Below are experts of layer 4 (counted from 0) of a mixture-of-experts language model. Rows are named router (the router's row for the expert), up (a neuron's input weights, with its number), down (a neuron's output weights, with its number) and show model dimensions 192-255. Each number is 128 + 24 x the weight over its row's rms, rounded and kept within 0 to 255.
Before each expert's rows: "mostly gets" lists some tokens that are sent to it at least half of the time. This comes from a sample of Wikipedia text that the model never trained on.

# expert 7
mostly gets: "s", "es", "ers", " people", " women", "ies"
router [126 160 157 146 126 129 143 150 147 149 144 101  99  99  94 126 126 107 142 153 124 127 135 102 141 140 125 145 108 152 106 125  99 121  92 174  98 155 130 151  75 147 144 168 172 153 139 157 150  95 118 125  98 104 111 102 106  47 151 137 123 140 103 130]
up0 [132 133 128 177  89 145 129 141 119 143 177 123  90 113 134 134 124 107 143  78  93 139  97  93 131  94 122 120 136 159 159 112 124  94 114 118 151 149 113 115 160 145 103 140 138 128 140 173 155 143 131 147 181 122 153 123 136  93 105 128  99 114  96 176]
down0 [148 132 114  99 105 127 140 152 152 168  95 153  99 138 142 139 112 178 103 134 105 147 107 110 121 100 119 117 136 133  92 109 147  98 167 137  48 106 157 131 111 131  98 185 144 121 139 152 124 125  91 105 113 100 166 139 108 100 142  91 151  99 103 157]

# expert 9
mostly gets: " had", " would", " have", " has", " may", " could"
router [141 145 142 169 121 141 123 127 134 148 136 132 106 144 124 137  88 123 150 129 128 148 149 135 131 166 132 164 132 177 131 180 115 157 138 135 118 102 121 104 122 167 149 160 125 181  66 166 116  87 165 118 139 108 139 157 112 117 117 147 147 102 119  97]
up0 [154 140 131 148 129 138 140 143 134 140 129  91 131 126  85 136 124 141 140 172  95 159 136 182 151 157 109 158 121 111 135 130  81 130 123 144 119  91 141 144 153 148 129 110 140 172 123 129 123 125 128 151 120 130 116 127 127 117 129 154  97  92  83 149]
down0 [142  84 127 124 137 116 135 118  97 164 153  86 108 164 131 132 111 151 151 125 127 149 152 122 132 169 113 117 138  89 120 110 117 114 146  87 144 109 150 127  86 120 118 152 147 112 109 173 114 118 107 170 100 101 101 140 163  74 150 122 150 145  85 128]

# expert 22
mostly gets: " for", " Award", " as", " wrote", " won", " role"
router [151 118  96 167 118 129 139 127 120 126 120 121 125 111 155  70  99 140 133 111 125 128 127 102 155 137 152 168 103 136 156 132 124 128 103 118 149 147  93 144 108 182 176 127 140 122  81 114 117 107 131 124 107 138 196 147 146  89 155 161 117 123 112 123]
up0 [113  96  93 148 115 142 166 105 176  96 125 139 123 101 153 115 131 170 119 162 160 117 136 108 165  98 122 133 123 144  82 150 116 121 154  98 100 121 145 136 158  90 118  84 135 133 156 138 120  84 155 120 160 124 111 114 137 115 166 121 143  99 124 113]
down0 [131 102 143 166 167 114 105 120 102 110  73 105  89 150 162 148  95 120 138 160 134 107 145 158 122 143  85 140 170 160 143 174 116  70 187 108  89 151 156 173 117 115 123 142 133  94 131 119 189 124 168 117 121 141 127 144 110 147 116  94 115 119  98 135]

# expert 20
mostly gets: " the", " The", " his", "The", " at", " her"
router [119 127 119 122 165 136 133 113  92 153 125 127 111 130 113 128 140  84 131 141 100 105 124 132 135 180 140  99  98 132  98 172  98 189 129 107 113 120 153 125 130 178 149 103 141 153 134 118 135 128 140 115 113 145 169 118 133  95 139 137 102 132 132 148]
up0 [149 131 132 127 127 101 152 153 154 132 157 117 129 109 112 178 130 130 177  94 144 144 181 125  72 126  88 133 101 156 151 127  99 129 147 122 147  85 157 151 131 143 113 150 112 136  98 104 102 156 141 121 119  97  98 109  74 110 146 145 143 116 162 128]
down0 [125 126 129 138 137 121 112 146 200 118 174 146 126 130 134 108  67 144 113 120 150 162 127 125 157 159 130 156 147 167 138 131 187  84 145  75 122 119 140  81  68 145 150 138 119 162 132 103 158 149 119 133 148 143  59 130  97 145 128 116 124 148 136 147]

# expert 27
mostly gets: " one", " two", " three", " several", " some", " four"
router [161 145 101 119 165 136 120 136 132 134 156  82  97 131 144 121 158 104 108 129 154 126 190 161 163 147 108 148 116 129 118 138 152 168 108 155 130  92  93 126 102 143 154 156 125 153 134 126 145 104 133 130 102 136 150 113 109 131 172 142 141  92 140 131]
up0 [106 123 103 123  89 135 136 129 130 108 161 127 171  83 158 113  98 145 115 103 102 154 162 148  91 135 163 135 159 116 152 164 133 104 155 143 157 126 132 108 146 163 139 161 105 124 115  85 156 142  92 149 154 142 126 157 162  91 137 190 131 147 158 134]
down0 [102 140 113 109 151  81 169  95 146 133 158 158  88 114 138 132 127  88 137 159 140 128  91 125 133 149 159 117 133 119  79 130 167 163 109 111  97 107 132 147 137 115  97 126 122 107 159 136 158 132 123 115 123 159 117 115 118 109 125 120 157 156 106 174]

# expert 25
mostly gets: " made", " used", " released", " began", " played", " won"
router [128 127 125 184 114 121 109 131 155 147 147 151  96 100 116 128 119 145 128 124  90 132 151 120 150 129 134 115 130 137 120 135 147 132 115 151 155 121 120 157 124 129 157 113 172 119 108 130 120 130 156 129 138 113 127 127 145  84 160 130 118 107 127  79]
up0 [142 114  93 131 140 136 120 130 112  88 173 111 102 121 157 130 121 147  91 112 144 136 111 121 139  91 126 155 150  92 102 134 155 117  96 138 114 129 117 120 184 169 119 158 156 112  93 124 152 129 117 105 152 175 149 163  76 108 146 119 125 108 193 106]
down0 [156  97  90 144 124 148 132 117 149 100 100 117  83  97 146  93 100 140 153  99 102 149 169 142 124 141 155 150 121 110  99 138 169 143 102 148 163  98  87 131 114 130 129 108 163 113  86 125 106 134  91 133 113 154  96 145 111 125  96 110 115  85 116 109]

# expert 1
mostly gets: " new", " high", " early", " former", " large", " south"
router [136 121 131 124 191 153 118 170 151 151 142  99 130 133 132 108 122  61  97 149 127 155 129 130 151 136 162 164  91 141 148 152 119 149 149 150 115  99 123 152 120 145 184 134 141 130 100 166 156  87 148  85 100 102 149 114 136 123 173 123 162  74 137 116]
up0 [126 132 158 114 138 118  95 114 159 129 106 144 170 130 116 119 118 155  97 132 129 142 156 134 132 127  89 134 136 130  78 149 146 190  80 123  97 110 133  87 115 171 188 105 139 151 128  71  94 120 131 138  82 158 101 140  65 105 123 114 133  93 139 111]
down0 [ 94 117 184 111 144 141 142 134 115 119 138 114 117 107 102 127 152 138 152 127 148 152  98 153 137 138 143 117 182 122 132 112  84 128  89 152 119 105 141 141  59 109 120 170 103 198 136 126 139 119 154 159 177 107 134 157 122 138 120 157 121 100 129 126]

# expert 30
mostly gets: "b", "c", " g", "ni", "ic", "g"
router [138 129 130 124 162 117  91 176  95 122 151 170 103 144  67 141 152 108 111 193 136 184 148 139 168 136 156 123 103 135 114 167 171 135 133 126 120 122 145 130  99 135 137 175 125 152 131 125 118 113 170  92 109 126 138 161  93 123 112 165 108 104 122  71]
up0 [172 105 104 141 142 132 102 121 118 102 128 151 122  95 119 156 136 148 135 125 136 132 148 147  90 155 146 108 130 164  97 149 115 149 134 145 109 140 174 142  88 147 125 164  99 114 152 179  94 114 139 122 113  87 101 104 182 127 138  99  75 145 119 130]
down0 [163 128  88 103 108  75 130 154  99 151 120 120 108 126  86  96 145 132 140 119  97 109 111  78 116 159  93 138 154 127 157 169 105 182 102 122 109 122 119 116 138 127 112 149 130 177 133 147 149 134  99 136 139 116 125 145 167 140 111 129 141 148  95 144]

# expert 24
mostly gets: " is", " was", " also", " were", " are", " been"
router [146 136  87 133 132 149 144 124 164 134 129 125 139 113 140  74 139 121  96 159 128 168 160 119 168 128 172 163 115 108 149 121 128 127 104 117 125 126 170  95 117 140 179 133 148  92 102 130 136 127 141 115 117 153 134 113 141 112 153 150 108  81  88 143]
up0 [123 112 158 167 133 107 131 118 179 116 104 141 150 147 128 155 167 139 136 123 133 147 127 146 170 142 104 127 137 111 119 134 125 131 135 118 143  91 133 125 131 122 111 153 184 201 123 136 148 155 124 153 108 128 164 139 113  89 147 137  95 110 135 128]
down0 [134 165 190 141 143 135 122 158 134  98 123 104 161 137 157 143 111 129 122 184 110 113 123 119 110  99  82 187  89  97 102 108 135 122  98 150 143 178 129 137 162 114 133 116 164 140 167 130 176 136 117 113 127 144  89 162 166 131 165  88 125 145 154  80]

# expert 26
mostly gets: " /", " Votes", " Total", " %", " Coordinates", " ft"
router [127 108 106 121 145 141 149 125 135 163 133 141 112 126  91 140 151  90 140 137 100 101 137 140 143 151 143  82  88  97 127 160 140 166 109 117 148 123 153 103 122 129 141 126 171 143 123 119 105 124 149 106 147 121 131  91  82 150 157 171  75 151 124 117]
up0 [112 118 157  90 120  72 128 125 141 127 150 135 118  87 147 122 147 190 143 132 120 136 140 119 148 118  96 139 102 141 125 142 109 150 160 152 126  77 130  86 134 141 152 113 124 134 133 144 120 139 115 128 152 102 100 153 106 133 141  99 114 149 140 123]
down0 [109 102 113 127 156 168 125  94 108 137 116 167 152 101 119 115 147 156  84 117 178 119 149  92  88 138 160 145 116  97 111 149 107 159 103 152 175 124 145 144 108 120 142 144 150 162 116  85 115  90 123 125 107 131 141 123 106 134 154 115 141  91 116 109]

# expert 5
mostly gets: " that", " which", " who", " after", " during", " where"
router [155 130 117 126 131 143 104 154 100 159 122 133 106 149 133 132 104 106 142 153  91 143 144 104 126 142 110 112 117 114 141 159 144 114 128 160 125 116 144 129  89 150 100  98 115 133 121 111 120  84 142 123 138 146 141 122 123 118 154 140 109 116 157 128]
up0 [170 125  89  83 118 127 140 100 122 174 153 115 114  67 152 142  95 104 105 108 103 144 152 134 112  98 155 147 121 163 136 143 151 115 134 107 123 164 144 142 179 163 141 107 140 134 139 155 134 137 118 112 110 121 127 119 166 157 117 169 113 127 123 131]
down0 [154 170 138 153 118 154 106 108 109 114 142 118 128 103 143 141 131 134 106 143 179 152 113 120 131 152 126 127 119 111 128 146 193 143 121 112 125 147 137 127 122 139 173 141 174 120 152 102 165 147 137 157 146 152 128 143 186 137 170 152  98  95 123 141]

# expert 15
mostly gets: " 0", " 1–1", " 0–1", " 3", " Ret", " 3–0"
router [ 94 130 145 169 173 129 132 166 146 195 168 152 102  93 132 116 166 116 159 139 103 114 140 134 135 165 140 118 108 111 119 166 140 168  98 151 134 119 155 109 114 126 149 119 170 116 105 121 133 109 142  93 116 101 190 123 146 141 166 125 137 154 122 124]
up0 [142 116  62 124 118 175 126 116  98 191 117 180 117 121 144 160 129 117 111 118 128 101 175 124  87 141 110 111 157  96  99 117 123 131 117 103 119 148 148 107 120 113 120 110 141 164 178 129 122 112 148 163 111  94 110 128  66 119 158 133 175 132 112 147]
down0 [187 136  99 128 138 112 121 113 149 115 103  88 126 140 128 158 122  83 167 127 133 125 130 148 103 123 145 157 122  85 109 183 102  76 114  98 156 139 140 123 134 141 158 128 112 104  77 113 138 137  74 118 128 110  99 165 102 112 110 150 127 103 115 176]

# expert 10
mostly gets: " (", " \"", "/", "(", " '", " ["
router [162 142 109 123 128 151 125 116 134 154 150 109 110 103  91 112 103  97 126 160  66 146 138 101 159 160 126 131 143 135 110 136 102 150 117 133 119 100 159 144 104 153 128  91 154 125 108 132 148  77 150  64 123 108 162 121  98  73 166 162 148 133 154  85]
up0 [ 74 118 151 118  77 122 103 111 133 113 127 121 156 124 173 120 110 107 113 135  97 132 149 118 118 163 116 101 161 101 101 145 128 166 122 132 186 146 156 133 116 145 171 169 158 167 112 116 164 110 152  79 145 129 117 109 128 117 150 127 160  97 133  91]
down0 [132 147 161 102 148 123 134 162 122 141  74 115  61 113 195  82  80 123 135 165 112 102 113  92 124 149 147 161 169 120 130 103  99 156 122 168 121  97 163 115 119 146 111 137 138 123 126 130 166 128  92 138 130 123 116 132 129 124 112 127 128 135 112 126]

# expert 12
mostly gets: "=", "See", " Preced", " Genus", " Species", " Born"
router [129 105 112 110 128 150 140 144 165 130 143 142 125 141 140 103 137 113 164 124 133 114 111 111 146 165 181 126  73 158 103 142  99 116 120 122 140 113 130  71 137 115 156 149 170 144 129 108 119 138 141 111 131 111 160 108 146 127 149 124  87 109 129 140]
up0 [150 127 147 134 118 141 133 146 117 142 140 177 127 119 110 133  78 123 119 100 123 113 110 109 130 129 106 117 143 108 113  92 144  98 146 137 117 113 136 161  91 140 108 107 134 139  88 131 163 107 117 103 151 151  95 101 146 111 116  79 107 153 154 116]
down0 [127 126 146 138 147 172 115 109 122 101 144 174 124 117 131 112 118 158 104 142 117 141 155 117 113 138  80 125 114 148 106 149 111 156  92 125 131 152 118 128 139  82 183 163 161 138 129 154  99 131  88 130 129 110 135 122 115 158  95 152 171 135 103 140]

# expert 16
mostly gets: "ci", "ucci", "tion", "pi", "op", "pen"
router [128 140 136 126 161  90 154 110 131 107 143 113 102  55 117 167 134 113 108 184 128 129 150 155 133 129 166 160 112 134 118 136 155 176  85 181 137 156 143 132 103 136 135 142 141 135 158 160 176  98 151 114 122 111 123 171 137 116 142 153 109  95 106 113]
up0 [133 144  82 154 147 123 165 115 133  81 139  87 132 154 134 170 115 132 145 133 122 122 107 142 138 124 115 133 107 140 105 157 117 137  58 148 140 150 110 132 112 141 134 142 181 158 112 130 108 162 119 136 109 125 124 148 136 119 105 118 141 110 138 174]
down0 [126 141 145 157 132 111  95 124  93 106 110 121 116  86 117 104 123 138  91 126 126 120 143 162  87  93 104 148 141 163 103 105  85  93 118 116 144 179 171 122 157 190 145  86 122 121 119 116 163 153 141 118 150 109 174 153 116 102  95 149 148 115 116  68]

# expert 11
mostly gets: "ucci", "ter", "il", "ick", "uck", "dic"
router [114 153 134 144 164 127 115  88 121 145 113  79 111  99 128 143 121  94 138 206 145 155 163 148 135 132 143 154  90 144 109 120 146 136 122 174 112 112 109 106  86 145 164 143 144 159 123 204 146  79 140 122 118 130 139 169 127 111 123 175 127 111 139 115]
up0 [187 158 118 150 146 129 117  86 131 162 130  84 130 114 150 120 117  94 114 147 107 152 105 125 154 146 196 114 138 114 131 110 116 110 183 144 154 123 141 102  79 149 175 111 152 152 162 165 132 137 145 113 142 163  77 150 121 141 114 128 102 126 132 185]
down0 [ 84 135 105 114  68 155 130 145 125 127 146  95 184 112 106  87 115 139 134  80 128 145 113 111 109 135 174 138 126 114 138 152 119 140 157 110 147 144 153 157 103 101 124 102 114  92 167 125 113 151 113 146 128 153 127 133 127 159 113 121 106  96 115 141]